python train.py --experts_per_token=4 --normalize_top_k=true --balance_loss=0.00019 --norm="rmsnorm" --norm_eps=1e-06 --tie_word_embeddings=true --max_seq_len=512
Below are experts of layer 5 (counted from 0) of a mixture-of-experts language model. Rows are named router (the router's row for the expert), gate (a neuron's input weights, with its number), up (a neuron's input weights, with its number) and show model dimensions 128-191. Each number is 500 + 50 x the weight over its row's rms, rounded and kept within 0 to 999. Numbers have three digits each.
After each expert's rows: "mostly gets" lists some tokens that are sent to it at least half of the time. This comes from a sample of Wikipedia text that the model never trained on.

# expert 29
router:523505477457477569523494541495476546564576481516589480495480531508573395523417520467461543592572435466499554498630448409437515453468483446463496482456450379462533542528481518498518517481481469
gate0:463489593466392451446444526497481549463399540514488479436521389481504572543681431446570530541543415455554485521456549466508437514472522461430518384645538494489549511490523541576530413465474484
up0:553528475540485472517472515461506526519473508586537432524444521521545517581491514443527480570500533472465483397522460489520470506437460566361527540511459464548506519567397429517501514577458461
gate1:555557478462539386502398512410453440555486510488354557442557544524544569479518471444463506564552451458502447447468559515432472443475388434509509633472504455455526479582444548482500517437496473
up1:453461532546584392412555550448456538515372522542491467466509505466479487472583438485484529469478512411470474506392430454481541570566484455510552494403474576537452553569473463540431465485444499
gate2:350466498524440397587451470468470533477550438508471445533460585438395495525602463461471559340502478510484514537483484444535433468497504503474443447483528476426490466447507463567531482485482472
up2:508443580418520453406484457495505383541506497546433525461437423463518521581478534545521506614499467469521485504463516495503468524516480548479482562540427447516515484431402620381450567517462499
gate3:520380475523444484503441509502516505531462408430579356470517480539487569522534428432455410346498613505420550499455564436505441508549501464538475492429570589536476485461448543485508441460544484
up3:504492466565506472485395473577502466505596433484459575547498502516493417529518481533582457541402475451458553516495617611557537475474577473494450567532530584448507554576401483542520489534521432
gate4:453423503492519538497487439430403561419532535463459560522596536549422467509479501546444477591467509459544489539451466480449461488554524460508532457489480501506544505535601578552539519557503528
up4:468578473534555458510573526489503487512520583483488474505486500521491541490499598555479472547495541459481433499493510491491494579454446355557380483505516540476423570571463588560563438486558402
gate5:562479513456499478496478478438466548529459548501520497559556410453539483474512491480533489537494555594465481566532409543536494513435488472555545515495488474472453483514590582479449466485481499
up5:486503468583443491498514533468455502586494521392544554531476505473567608448527502473577535484458531458469454491576510567446451559418588504513517550556497516537431437493514587553517543484475556
gate6:544470486423563416483493567482500457526411530477452510442476511582378544466547499571519565463497418481537550479430477543408513544516541501532509505384575631527469598513431571583526541515524469
up6:440533454539536522491494391417523534491529497539509524463492540551506482548454431464413492484581486520502553581471580525494473479521509601515414517482444492559492511460494496507435565605428543
gate7:395517432495443480447579501499505551441469467489482440580420530442510435386509484551516520495561615494567584490569464517438536530497514398470544458441602550490485527521458498469462553418428554
up7:544461465511425527580498470524478562440483507475466486551471591625502534465498529563514603482591509555509519486547529503434474503535485474537564513498480496515486423580533482547509451531454474
gate8:533556498487498505470517533625454488516538488499466498486576430440539498534440526473480454495521576507493490448481471556574491510539411434613469395462440500490515452477546613491533488521520441
up8:540540485512518479668425494565443477507536449467358442500546464478542507519566556509481466605517576422410511569451441536439529589495583554523534555535443497421594542440442574483504434528532509
gate9:421571583434515563469511476411406556564467431559490419573533516525488433509466542519508508434531441525493551578440586494427545474567503545471590555469479496540613522518569434538522432461498523
up9:514498524444549479417455464461466571475480410453452501532514510466416536450512402495489513544562369443500544590497493492415646500481502509490548577484507424485458548545566423511587535507472608
gate10:483493477486510472461487451517587432463441545435483517549555591564486524503550420521523531508468529498585480418499698545478506446581499532487596427453504481456536438497538530506498526496486538
up10:521468471531488525431577407508546475510474409474443423578558490435516465413465566520551497504473468597468564511513493446537539562493587472468524519437478489402494513468451462593433482543463531
gate11:429484490548474483498441389543447544537472536441429554502423460486552577540481506503488465467467578520447516491553470482523506530549485453464427476517472485517476426570491520550518570479458479
up11:526517539515543431507461499501562480495403468420491548466495480454540509434584474505505449497474554554547515434442509568563556392528532484523531534439527581442488435496404582456499501496472601
gate12:414483541450500521429449423420534456492527536484519528529585554492509566581500499546554512461511586531628467495491526569468573493472497435541496483537441430478591496402550431513441400527440490
up12:493505609460409496406474368482436511520434481529430550460448473435494457524455463521461524428446544406508499554553538503508465515494549521496605520521532556446518468494496412399581497657464528
gate13:535487425454463504358476547519532525514490435474517517511516427533531523512394463505514510468475501570573420443524547487439482511447496500519492539596529552509487537514456523456613487525604565
up13:488575511513628525493553438490480504580444573471487422500490514475432489433497558549471500514580539486439528585427541449425548529566513529516521511454501459644498513497575443473490449525483504
gate14:534478458558510522463528488424520465530474521603554549511476467546432497492470483555435561546466582523520479456567502477531451492504541437425461465476545513536472506491593492486415541570496466
up14:431512510492524522436588450512432548404485551516501418493432499457524358613514545430491519535506421489467389465465540529456455547477495502555516499482538599470474501562454468497419552483514452
gate15:449455499588468445515588530473523478597480520501555529527504500419556494590473577514502462468506507564443518504539557489443477431482603433401470549454402523507585527429469517431523508489578544
up15:459470528522471514511492462460451441435507490470517614579486429484571518555448457482524533542561567481560600436412554459518469502457571563463473389507435540509506567398492398461519498449449483
mostly gets: "Smith ", "Singh ", "ari", "ara", "ley", "Williams "

# expert 25
router:516497540503539544608463482444489482464519488462571485471467450595542622541473519500451512575529530450474535527520473390485521422448527564428529462434506539500507572514523527464480450512411509
gate3:463391462531468455512466472516538494533494387478535507512512501498440621454507443448437419400433584505435590549454476465463442503482577486504425457359496591551484461483453526515493496518558461
up3:495505465602547497482504431566482470541560403496459570481511577569419431535502521510580512557396558416496538456541608586577557489510599462397473572542507547459545501607393517518532476471516384
gate4:424427467443515544552580455454416538414498556436464564536569474551378474455488523557464496581482486490495499571486450476447496482484525469498550519471475450450551502497619557571522493548502472
up4:429538523484470482544639519509467526511505535485520467502479500552447569466485548537553497537489472485463494566530514521546522604419472410606416485509553514483429552535486586569518466490509409
gate5:511484507441492502446472508474464594542470545559558509516579445478554429503578539496529505506537558612457480521578480512512472508481522499493576444456501448454442478515550621524441455499487558
up5:467517491617405516574495547477465516562547559485564537519452537503564598511498490456536524488535517471484435411582572570512400500454536473459507500552382510518408529492500567577565546487462513
gate6:578495446425572433465461588506479405511498538472475506425493555558444508492546455554465567501491366491524507559437484632443612497510615440521530514428562536482475580524420550580457550476576473
up6:454497421545553519495462406436495548535491518533491547445496564543466469471441483447426530498507474468416493537436510547489502416496534535541470512449404479503513468543457478443434576509480583
gate7:401455423488456471450524488452467575444454479528509445579448528424527449352475480552534568446544570495555598486609471578515523507486573470508560488407559578485481509586474516466539467501462562
up7:531503501532392486589443522534499550530471530481483495567464561576439458531474435508517674483585470525554523515465509472413423538596448520534481488476547514566450466473507574600443441538491443
gate8:513510464465540509511466518585471509429500460538542484481562446413593493484491528441553445532459556464435526459513451594546480453465437373564527462410492513540503437505490560541439488522466457
up8:533499375427568460621470506540453473487507537519383485493570457456510492533529541533449449528481585505488541529446379556411523524434543578470561555542448474485597635460529611545469495488476499
gate9:410523539530512556434541469369445545602479407535432433552494522537524456504507561518503495470566400473519566522432562501533601511527519522368545487481482564560550520524477451539506435605451483
up9:497445596480533467439462405486454574513464395490426462534503523473447488452530424450476510509493404478382541531494429477458599475453544490491514604545548463504444510510544412494539543529442608
gate10:551442498443578481470467477526606492512486514443391588483552580551551585423524416477421514476424592452633524442507607547491460417517506495465581488516585466452514486486478548498476469497523522
up10:510501504525398553457518449509464478544447461474403442519525538417544430437447601549541435465436471608490573501476494436538525566549617506525564506460449459481504512427464424563470481571515562
gate11:447523523550490464573522433587458429586463538461467505507499497507534544528563490492538423458447636493501485517560512536538506560494492573499485482429576456430476425597452495511497590531454484
up11:527569456519494419540473513529589480499453521416493553519544492464524523451507520460496468509537551497538428419483469536610514496476429497545510543489510592447460443542362539472480457497465609
gate12:445470495421466494457542439459518521478572493475509464561592479452493483500473531541599525508471538514650433532513539504494578476518565450474475519499449481544577516420576454482444472570500537
up12:421499607499457544414438395503514548564440466483448572528470518535519465465480485428406509422493505489526476473556583529480434484513533542505571478546531508500523436460557430427524514665497580
gate13:568457385442467524385448470568553503474530398528495508515535450560518534482357466551532437463507521585599398500505544428456518513450481528489448512547460531595412519493416526497549490525563566
up13:455505526566607495490535454451479473597506488459479436544421470474469512433549523570431490465559432478371522619410619429480596587564501463498473510455498513560484497503570434452474459510547449
gate14:527421443510427484551554506433539470526463564523503524522464482557485469472461504647427502521509528579494420515589476451567557476512478457502470471499528527527465512503562414525423550550490489
up14:399500468493497473472577499534435574362547496486520390495475510514545437648536520397452507483482440480473486485450508510427398555491544460532447472530578560463435483562492452525429541489486514
gate15:474460527562439539505568525403492522602470499403441530501423502443583478559508556512478522550507493530458497512517528494441480443510536472435517543418468495507560527414482501424553520492559545
up15:479534551492489524525525396461496459477510484463542563574499461410562541537522439479529487517513553494581542453448527446514462497503589551447462375488450468481513567422491447476541438447434447
gate16:559493478459564526438521467454516444494518560447457476465532436495438490530500450499591467478498461480539516489463549508508457504516604474458476480614546511515487469489519546486512490462531488
up16:488521454427456553453507497539531447447538495557525501460432588450457545472567571516509549506476529612500434447555519500499529429464504498551512414474460399562367481542508421514611416546553460
gate17:478476455574506568450536623460543445549541429470537494484463476557425453430499444518496367443571525451475436417388496512520543451544560507556475499602571528470544523470532532422462596543519501
up17:529523520568478564510558534496490507520549454471532460482551473524569516575483466522546464559410442377470521460532487518490548555541500533498526507606525531578474587461472496571582493465525496
gate18:521522451508547524471523445606557475626479534500507434494486526415430506427427524554476489498524604456510443518541526525541467431487490595503487507528510528461437404556536592437526513531519491
up18:567462492460430507526468547447441437493558525455530457526470502497458495548518512494470495540411538527550463489606577506492547454501439482509569468485475581571377478492545516479433514509493513
mostly gets: "200", "199", "197", "201", "On ", "190"

# expert 57
router:542440564491531461578394446565449532539543502563451541511504389541637540532482524527428514573576418514501573535454478467406448545497496571401540498598511488472516490488592546490490510528447473
gate0:414527553448478498541408542518478499479469533543530492464445453520577550582609446423657514483508388488598439468348556487485506440457544491406524375656577469482515497506477456605527422516446521
up0:533547456570478502474435495484497548530375494568497485537494552507529547546564531449542507464454510496489513384430507505538474517443442541374542494490433391542492488524379451534528525534483480
gate1:542438450434521448524440553445503452511502553488397537484609522588517553501497498483415540529537475440569525543497464559486475466397440465480555558526500433453484527525453529466521490487444470
up1:496483509504533421431512565518436583486412508542441421513474481395489461530489447571529453440465480509467534474425439473545516557525427442521519556486465561508491548498504430551452404430446477
gate2:440446444498468377570476433508432469530555485510470433550477570460344470540559392518404626366524505513534426641488475497544430508469475543452449468534552443421503425461492431574467445497516431
up2:504473582465525454429480387482478376516431482524452560497454406432507574554495536539593492616486475533547496578473498538482532540539486551506572458534483451522573492454453590317446558483492542
gate3:534307410500456531477408448518507562522534401445520428530503488483469556528515430491434477415536593558473566528414536483460416546546537471497503456400515551565545459429452525469471506469563426
up3:506501430539466495458489458600477399525655424507441601487514531552465490515552456500582488611444478480477526487505616562495512481454608450438433561558502569505508576502435489532518495525517441
gate4:421461490533522529509520469460385557385533540482469563471561506514425491480479498570423500589473428513505467549470515448463485443511517473460500491559469442463588525510628547575506516465501434
up4:492570512496490478512561553476488497434564587469471438456546532492439572477547535509504466526422503478521439520495581534568514578435513390569419496504473533424410485513520527533569432555521388
gate5:532488471470458494454478505505459545569446535515510533558526450484596444501564521443495517547538527633457504477546387515544430529486541504516552471492504493420456478514539603504450504505490562
up5:452509445556428495503538531548414470599500567432523588570423508502548587530488471526523527544515546511453477473567551517410429533454560467512452524483421488496414481489550519615504584510492561
gate6:522529434421580419457464580536534432485433550421456540432493505567511530482510457601436554470460414493487471476473492608503586551519589470481495536424559559522543558525458540506531547537583505
up6:451524480551541535464465434421500531557498528494594470419500562537450437455460460453513513448519521437444557538409558588493511423440511566532441516462394512554514462511461450460454550525473546
gate7:352451462428458483446566498505497541484507566505455464541465546428528456330496537597561497521543639533602530473523533564458527533471480403490551517444630510512453511548414496518431521503427521
up7:535512560421438444508472461539522534540402485497447506554501469578404516485496493507514608509555488473507509543522465481449474458561435494523490525491506527512517464548506512562534501468470486
gate8:532633418460516456541439480566433552477489441465510466458610443418517480524454467450520461503465518564416492480519484604594476474449445435526481456454485502491533484564515570500473462546429472
up8:520549431473540462632420496591376463458514532485429483496563485498528466499528520570522455536536551408474541544445392528462572485502563581470560550457499502486586519413462583534500463526520530
gate9:415547576459530523421542473386452576608512472596478473555531547539505467494461555474511478465526411457519634528397570478475613504558554513448513588526493522536525538517505452538527472555508534
up9:500466583466503416427468426461500591493431397506493509566534473528415502492506417509496544535582397473425554567513471465460618486471462482461517569567522460468470528498565433473557504512469619
gate10:545478490475540462496495454518559528468523567417437566493487579522543585478532378431410513482476559413612523393505628525493506442533518437457567421508528439466517503483521603481455502504497532
up10:539511501546443549486528446490534488522473480475406447616522451424489460492446566549498481484480477588454499454399447435583564573515534473509561514485491442437494478441501377584426520568537511
gate11:475491513573546484557482439573397482548450537418468539483445471518595575587480487526462474461450599509442491425567461551473487559532478512505510487494543492502468440571447493485496544492468530
up11:604540460500553395529488553516552457480436542396465544452542532431516465477498540481520501505475549550524540451495502571577518490509569457538525533449468496435468452499421506487477415478468629
gate12:413533573412512547449449441479489490511551504494461451563614527538519549508468506562612508479499593469654433581481524515524639424491497447519491499515415471498586481402542520490445429569489571
up12:426567580530397506427482399514475510596422510528440580466477508421491455492450455504419477439475552479534515475526571508563444507509550506471582539541542544484544509475539457401554532584447541
gate13:490479434435474542338397534489576524459474440477531555532472474561551534521416450484524447502443467566541433451520518489477483499417463544519512488627471573564406520469475571481547466535605553
up13:524522519530642486467552435457528472537470504437540416481431426500452519398548568545492434489525501473413505541398556440490570578511468502430495488482542447579510474502523408476503504496493509
gate14:509483449548438511517493497413531481525393541492489549475451494578478498465470490587455537463474576532532466513588512456568508420516476434466446442531524528518462498491577493533466476560489467
up14:396530486467516513432611496509490527367462471494532374539438535499485462601492577488471543492413453491489537446453460541463460575463561483524459508484511478464526532575508405455440524515439578
gate15:484522510564424455556575517470521496590442598474532562484419476430549447515470549510460493553525496570545493456524515487479467453481560473391508579483441556551572529406465481436559514437539572
up15:486521606520490491455528433523527432492533532472515534591428451463624560523474485507497504537521533502532539457421536448482449548446557538437505485500459484527544561347499429529467520419448454
mostly gets: "Am", "12", "15", "10", "16", "14"

# expert 11
router:545526427495529553456468538491564522563510419545555487551423411506464491492490479429424491541560466597533497506488490432527403528483423547473514368504492630415540562493491470533560491472480572
gate0:432529549421427477484416486500438489460443543504522511461559422466554515523622433449551492509527428425597380461424577494467413538408560445437523423641557468472599546496476542574560401540458529
up0:495531442563486487520453509494471535539459525564464465503482530483551530554487516412572461500446554502482526442506464484474472505407427561426491521505482501503458520510364443474519527533473482
gate1:563475446495509380516489539441435466558467525480420570473561490471527522485544499524426484616556453418529467466460454594481462472445392353485494559453536480435477489576451562517557495404485475
up1:503509504601536470425540585473452633501411538562455417503523501452516552505534484498436436423538505469463445469369500473483567513534475519547509562486477557469507568511482489525454439429452475
gate2:435461494493399391598443497513456524452553449454485437618478579485424503541519465488453568378530530498461442552507420537529428465508507454424446501499521436420505406427474437529516464508442493
up2:454452571435533420460469449480485396516453428541454545461419388496480546543478533583505523531482541550526431493452525572458531526572480528534565520588464422535547481464441604412474531522522531
gate3:448375459497425496509422479534487484503497406401563453547510461471470556539562468483456407437485564471424550549457463536504439488545489449562459481334485563515537509479442567454440458491604420
up3:475489479554521493469453417546469458512560379522513586547495531518514467540511470505534475508422485484467485472477565548577557486477628464503537595560532597475506545612462508539535539467530352
gate4:465424509495454501517506497432418542415465545483461542471575536535397474476486501494429509549458439476518469549434546467508483544497524471492560488507429492512535487497591602610574447549457463
up4:467570455538509505517608590452492494516544533507483535451518462561442547515504490558571481477461550514496457538592530508508495582508486415550465520465501525411491510523481585543517453504465401
gate5:533432446422487488476516498459494576551510522538553506567572428487519492453499495502496545505507560586493441558536450497531494513480511453532556512467487470435450472526532579458449502523470497
up5:474473444565402550595554552507379547574481537425544537519473545502558587494500486532553522485485540465467513475568549528490451470379611464498481500577467513543396496510580541556507537487479528
gate6:524494421460546446504484571460499427488425594445504503423466512596455516498507446579506597474482370473580579489441451579450600468474586495481474473432521605528500582511432535546525540601564448
up6:428531515548574498514477418462516522471468566504534534422587526578476403510443475457439556516535489486460549566439583496504474466461452536509469574470448472531477451472436508459415496556425587
gate7:416449407462444455451572490521480568486514537502467480561473539451554444364508578556566520470560581530575538487624523535458536591545537432496525534454594579508492518583449420498512491464393528
up7:491473472455427531564448496546510537490428555535443502533507565528486551526492545518476590527559414513473503551526518487446480476486482477577491494526487530552539475520547538582484485471512440
gate8:543572443466544442546529486633443482510496477503508538490550453446514464543471502457531436476539506545501455474499466590570487494510487429503512455462438481525488493517474632542517447501454472
up8:569550449538515506553473514581398479506511544514362465483524458478545514507544541528488499581506556446481545527508393526405614467531516524462575559507449503445569561448477577573464490532557487
gate9:473575530456535484430502423423426581561429456524509476501508509494580448503541571547473543371493423445492535486412581466495629499525582604428524470502513518548519545535427410542543458544484527
up9:503475590486500434416461407484500600472536402487464462554553512476412496465495482524473521546526418490480618534533544486436557510509483520503512606468529498506511554526591434505555482528492587
gate10:510453530493521476523471503513578438525494535480466557495575565559524576506538408470478565525502526461593521455565611521494419419549458524512554399573516476435549497534542545537420523473501477
up10:529484494558466553496498453481524430515482470458447490564535485437501450433414564514525465483479428524504562474470475425510508638472541491501529525477476379447512511418455449650389511573473527
gate11:420523504601436532591497380556479491553486545450515503470433509508550522537508500518493376459464628520473495438563477555517537528485442462495495491408528463497438447604433506478518550455464450
up11:517542497518557472493436434464575498480423486425498513487528492490559508535536548489502467507464619512471507463472494545543552464477551533500493526446497563441465425571440526462472453425493587
gate12:488536525421542536500483469435509463483561553469527479572520492491559539497460544592553493424502563446635462559510520476501581503467505442564483517456451451478521547369569517522479416600487557
up12:434473601501403483478486371512470523529413523536449559486475511508498428498524557484454530464457522435550494520521553505546397525538550511520581477572522487563527444529553432389575550551441546
gate13:564447403464462510345466531524524519446511440482550552513515444572516526481337462476405549493512510559622435436495530541413539485458486529462527494537524577577417538516434559458559457539549557
up13:480504484500584524505551459409488489526458508459442490537422516476388525413575522561413493443531446422442510579457551429459574628506525513480451489471533475620492483533505454469487490503500490
gate14:522427489514412470517514519421466494536486477511509555463437539574423440471449474535410561500488572535507445469575542458537472451487476429430457463540555561501509509461554449528376528516479483
up14:376515541465535509414621467570456566426503469549491414472473504473519443611504547448449522498454379459446494446509484512430515521513560475589427511484522552499432472620481429501431524477446460
gate15:462507516573380440498560553393510437614408535472526504524474497453555467522518561562499532504506525543500496477457523473423474438562541421365462523491426505508548478434382495394594565515504520
up15:483494541546450506527554414482530446496482490493495572510504440493545519501469498468516499556550546457465524423460577438522490443482589580428475410502433462517554530388517421512478518468460452
mostly gets: "also", "Coordinates", "Total", "information", "Location", "|---|---|---|"

# expert 63
router:445471548510576505446435534511442627557520497420557465529383472542521568452464425456441570540531473481476575487467502505458448493499506515531447480467498539468497541593467515509514471538437465
gate0:439518534403455490491462490495458499450460539531498464453560444535544505539556458463600530457517444433616466489393620473408447521460496440488490437588499493465537468530527531547528411450510586
up0:462538423510448492546439504489469617551468505577483451521518521452486498568509545428541524504490524453459440423435491484502518412441474579401498537491451452494483480581410458513499480507503526
gate1:553495441439520397449442547478457490536498570527360565450544556507551508475494468481453525570563441443502530486482466578521506423430380484473516579483515460430439513568425537517575478492473482
up1:477460471534558384466479563462369549476409571567453434462473473453525478524475434531475525470446432503437477521449408479569581574513491501529495575482434601504441596529500454522387447407430499
gate2:398494534524473397543437511529468484515568468478494377560445624411443469565511370462445546349545492492594384568466485442536457485505533480480444432517488506437498446465480497505510412493470450
up2:482441539428552422452415447460491368561439451522507562448387442513551576504452537533513443512532460548545497511459520528500530565558520528513510527566484444480565476508418594395428533498508469
gate3:540326501529485497482439464526488571513464430422621404462532508506439550486496456426422417408495624485413566478447443501475427560573455544532422444433541532518544469474465519483475514531506432
up3:524526467614483527482475468632489453483592423535481539518474547530502447529493429512614478518410455448514535514494540568539503475495656491470456541552523551467467531583405507526523484465467415
gate4:457419459488467484523568520405428517387433578493450581516523499538335461446471583517462548596508461531495499560445492464494463488558513475539521515462446504517539533509592577574562496566496543
up4:460563493538526479558561555482454496489512563391491457456555514506391572513488496510575445567485547525546474503513508476491504575440521487572410490510559473408485509512522571513569463499432374
gate5:565473439424459477423490511467478568558488561504532499548519464488555480506557471433501576510530483597478513489519407488519472501506518578500557502504493502414408474507603604523478486523484546
up5:435445445600466520567524534508408479546480544442579606567423487455542567506524461483518520497527501504491538470586513556451416515445583500508516490559472550530437463526541578518505508484498550
gate6:564458439426547487494402525460521484495455533433421543464498509617457489512551466561445546451493392477487498446494540537463597562459667420461441515451501574543484591509416530586531506536564503
up6:393537448529584467490398450399509500531459554498541510443543550515537480499453472458492529460487487486413438590401550565512486411468500561525457509498456483483496450517469468512476512541435559
gate7:375484472453432457425594506475511529552492514553470459550416529347572471364487516529553514491543597518575544511581470590482445568586540496481524534480637552461505532477415481501494498451505554
up7:530531503474405533592412485561529516445470513451392493515464614611446496506473477505506626511533490504475580556539503471425422433542380459561594487472476497506458400506502519567471503442507479
gate8:506589418439483471500460569577455518473583434526554491537546422455468526530470452483522471529461518547432442524519491570598447470519466448535533407420449538571544432499469599591457478509481412
up8:507547417479484488572523514588422495463529533492405472451548490506528512528515526534505495564511542488458522536492392557359583563503566551470541571554392498463597538402466532525491515553575495
gate9:486517561454503529444527472383432593570441458534468500644574512518524416491482483495473530396501422480513499497409595443438582484523544526445514501416466535557601590509491410511540446525502504
up9:485459519542546466415487419521416628484452398488459501522471519473468515485518466524469553502516429490510525509521541420465568515463501525497520590538562489483486535564567420532555502566508581
gate10:579468511419562442534441463532591487469497553415396505507582543562499526451569427498507512457494597432617488419519583522569475397522527565493556432534510463442505456528602494504499513469464483
up10:494502405574416516474559455451532472542469464507443504510515532462468458433434548485506527563432459553405583483447496456530543580429563485505540528461468495416476507426403461550456454524471474
gate11:468474558606465413564506389557462456505476626419510511499462490550577569477532494487466399448468610479501536459554482573514480521524471499485438493448509487444495451547388506519579552482481466
up11:560530442568523491511399501534521475489449456401461492456545513438529448493472515523513460553483574527569468451464489580600576481533549482453536484463427508412468430503417558467521443452488562
gate12:447509554459498543436513441454436514450529474484490498514567505495534557518467500516606539476483587465654465566519500491490582434466521428505466544516461494539565534426549477511494467492490520
up12:378537604523381536474399438503471511569462497463407495546416554421501457433534490471503497420501526468540493520537543548532390479555549550429574501561461553452498454490496470407586511551468547
gate13:526489363481466397376459452536495489483550484511521538532508486570502565546391435544506462480462452641611400466507508472413548585459516477524465516562522546517453494462427587479541479516502535
up13:412500566531543481476498422464468498550491527470491473543472500501352580430530547560425427485547490492407554565463585429484565559490501532451521521491480523540478513513548398434505454507520486
gate14:561471453497426503475486521414526479555472580534486499517415513579519469474478484548448498509412626571501457456579503498562550452548492443473495477558576501493449469456503471493462518555492482
up14:373528503525497532397559413564462519382437505510514379528486532466515405556479531409469552512464376454530453477472502542399465579489540487554511547481547590493462453557506471491381552496475519
gate15:426437490548424506474557554399492510557479524446544560506473452425548509582481534477502475490550557570485528450462539431423476407570513455416537619449413527513606530416432468451605566489472552
up15:539526497490456510502504407500478418481531551495485578522512426516565509573539439483541526554565508485516613471382542472530506475475545567382510413492456492515564509361507372506479533462440482
mostly gets: "was ", "=== ", "== ", "\". ", "According ", "While "

# expert 51
router:523438542522437547476444538538576546514541495530550545498506463511470603483441564577455560536523423563513479434393496470460457483474501539448546442551458541556490437437540440571515451474473468
gate0:434494585432455464485463529551457480459494538580551561426521402557545563539592451459554511484507425426600407463395559472439444518449507454396495453613553488515514478469448474511563370472442531
up0:498509429564515485495467510485443548497401489589534464534438526443505601566493498478581507474477531425435498424516521482556548490415443566425528504431451471511482497536410518500489493583484475
gate1:580450480449549470477462503444405482541482551444365538515525501500520514464459537480411474587533444443496539509477494573494463444449452383462488601494504443463464530582462566503519501483479517
up1:493515512513578425432477595460424528506399506544489469460443467470500488491557475538443486470477474458458558497456429437563511578508397463520505584443427517497427565505540470561377412446443459
gate2:392476447481429383559420520558461462473579474538513373555510556472375461512566408532414621380544495509527468548474562465555443490481511490400469486480568423485514452456491410595525454521495467
up2:516458557407492466456474430506461347510478443562492557467406403485508562512475541547510442571532515556542452512508494528462503489566473507482547515556451443521561512412438590408493540514481541
gate3:526357472534441524477453488555508570518476435480556421601518424485447550520518435472431463388518589520417561464462515488492468474528464448553443465425517543513550519440413558449485483483573415
up3:464507449610453516505463436617456436523549444525479573590485497582516459599541528543586494565395481468490556454490608587537520508495580456485472586519504545495501590531401546543541492478520358
gate4:440410486552483554540559408440397554430493572498403553467603502492438456509533555580471502571483398472508443512457502486481451497552475469499578463520499474522546499488562594583564432561499456
up4:429566488552519492549623573467528460466554613461524479421564532484467551523488531493579501535434503480486489561536551495510492579448496425576449510529504544411413493541476568456539458522463433
gate5:589470416454498499457491510479450583506448528551477486562535491499555466449540526487506539495517545631511468560542423530469482494506541470511516446505469443462493491523554576493466537489477534
up5:461524459607463510563577504565420526579519571422536561585469530496569559499523502499491506521492506456478506482558545562434387486363563416494520521555421536556453446492550571572506545495467552
gate6:517514449488527421472441625516504431515431574453503489407456521548434519455549447591547595461470379490502549465443507557456532478480599487488529422475562603539504615491456587521556525546535472
up6:449554499544591531449461465465498563505518563478489487479542524541490463528434468477453510520486493490472569587468556528506490444493451579573392535453465517501507466482489495491471535541425581
gate7:403492421483456461464551456480509576484489523522440517557440529416532475321512513551538504484517564529555526485615508584487530524517496432528549527427615518485393503590467458523491492489466498
up7:488441488490398508543466486514535583455446517499479501501498526608547481517492543524558588495553452518524481486514495448399468495531464414582501532489518496512515490505533559564548465432525492
gate8:539597450526606464564540503599509520501543436516514493444573447484545484527457535432543474459498552543452499472518517607617471416472480471564515446469516501510467466492562614516487427559487444
up8:558561420510454458577463489607408470508469485489397492492583496507513499549512570521466468550483505433546491517465425518429546478524530531489591516556455497473625574470483560538501526551489484
gate9:443523532458558503445504435410424542570474444550538486589513554500524459560560587530453519392547425532539550437454622453473589511553531562455552488452525545561550514479456454520506468553488534
up9:524410591501529435463460408497452518491473395493435484571520509482444475484486454465448505537544445450448589517557500506492553470521494497458513596488531483465481518543594463470551481565485603
gate10:503446542444566502491454481512564455492546558463484533494563579567518562473526428427459509503503516458571455428569638561505482422548496488462579406593535453458527478501531513505441533493450538
up10:484518442569440479467493463467474498551503506432451471569536535424504429473439584506531460472485435491448579474397473454525506619530554473474561483484499439429514518482483410645501499536536479
gate11:478513496553508499554537442592469488553438524452479521507463509508571573525462563502434426516418664514421471446575443575511455560526501521469492512488565493496484417595408454489560597402477501
up11:518502491533553389508425531508552476473462490398526542489546455452533441507540536437444467541487590479483487415494497523547546534505513478517494542429536550462490431545434503446503455466461575
gate12:448507518436518548483547448506441502492569494452497515585583512537534550523446553580505493483439586473661429517505483493480661437455563433531513528510413460525541534438598497558501412559514508
up12:432515567508377563483435394457477472559405523490462519538479505450520414507486511432481457429500507450520532499492541507516410516473537525504563485575553580493534487565531392433564517589485501
gate13:547475338477465467394462534580548493432492460437545545540442456576552574524369459512526506513482516563559444484442556488456481523427480501495487502582468584505408530487472583457541501456540564
up13:450495504503598505467532493407519458522503493500498509535402508488388590422520569531453464501533423476374458559501541454487609574522469520445493507500481454548488503545579441447489473536526439
gate14:564467485556438487468497511386509487483423545510565562476437518606477435450458467587501524507450547552495450450621514482459474458485479426432461433500501513557509502446587518519450485533459505
up14:392540532448544486428550456465456552431438531534539399544467506434492472598478536418500508542484397467515468487445494511429426547491539479583454519460525509494531498585443384523430539490438504
gate15:511423509589492484521578511423518475597417507488539547521436488468486458518461593533545489583491556563435527485504576462472498438504504414432454560461444496493597508478407447453541570525477515
up15:462480504539447528501539421528516434501531510490542567515463462467600498548473497456525537565505504531479582454455553457557506524455556537433463433502438460484497561436484464492478523483425524
mostly gets: "Succeeded ", "Coordinates", "Personal ", "Total", "Location", "Born"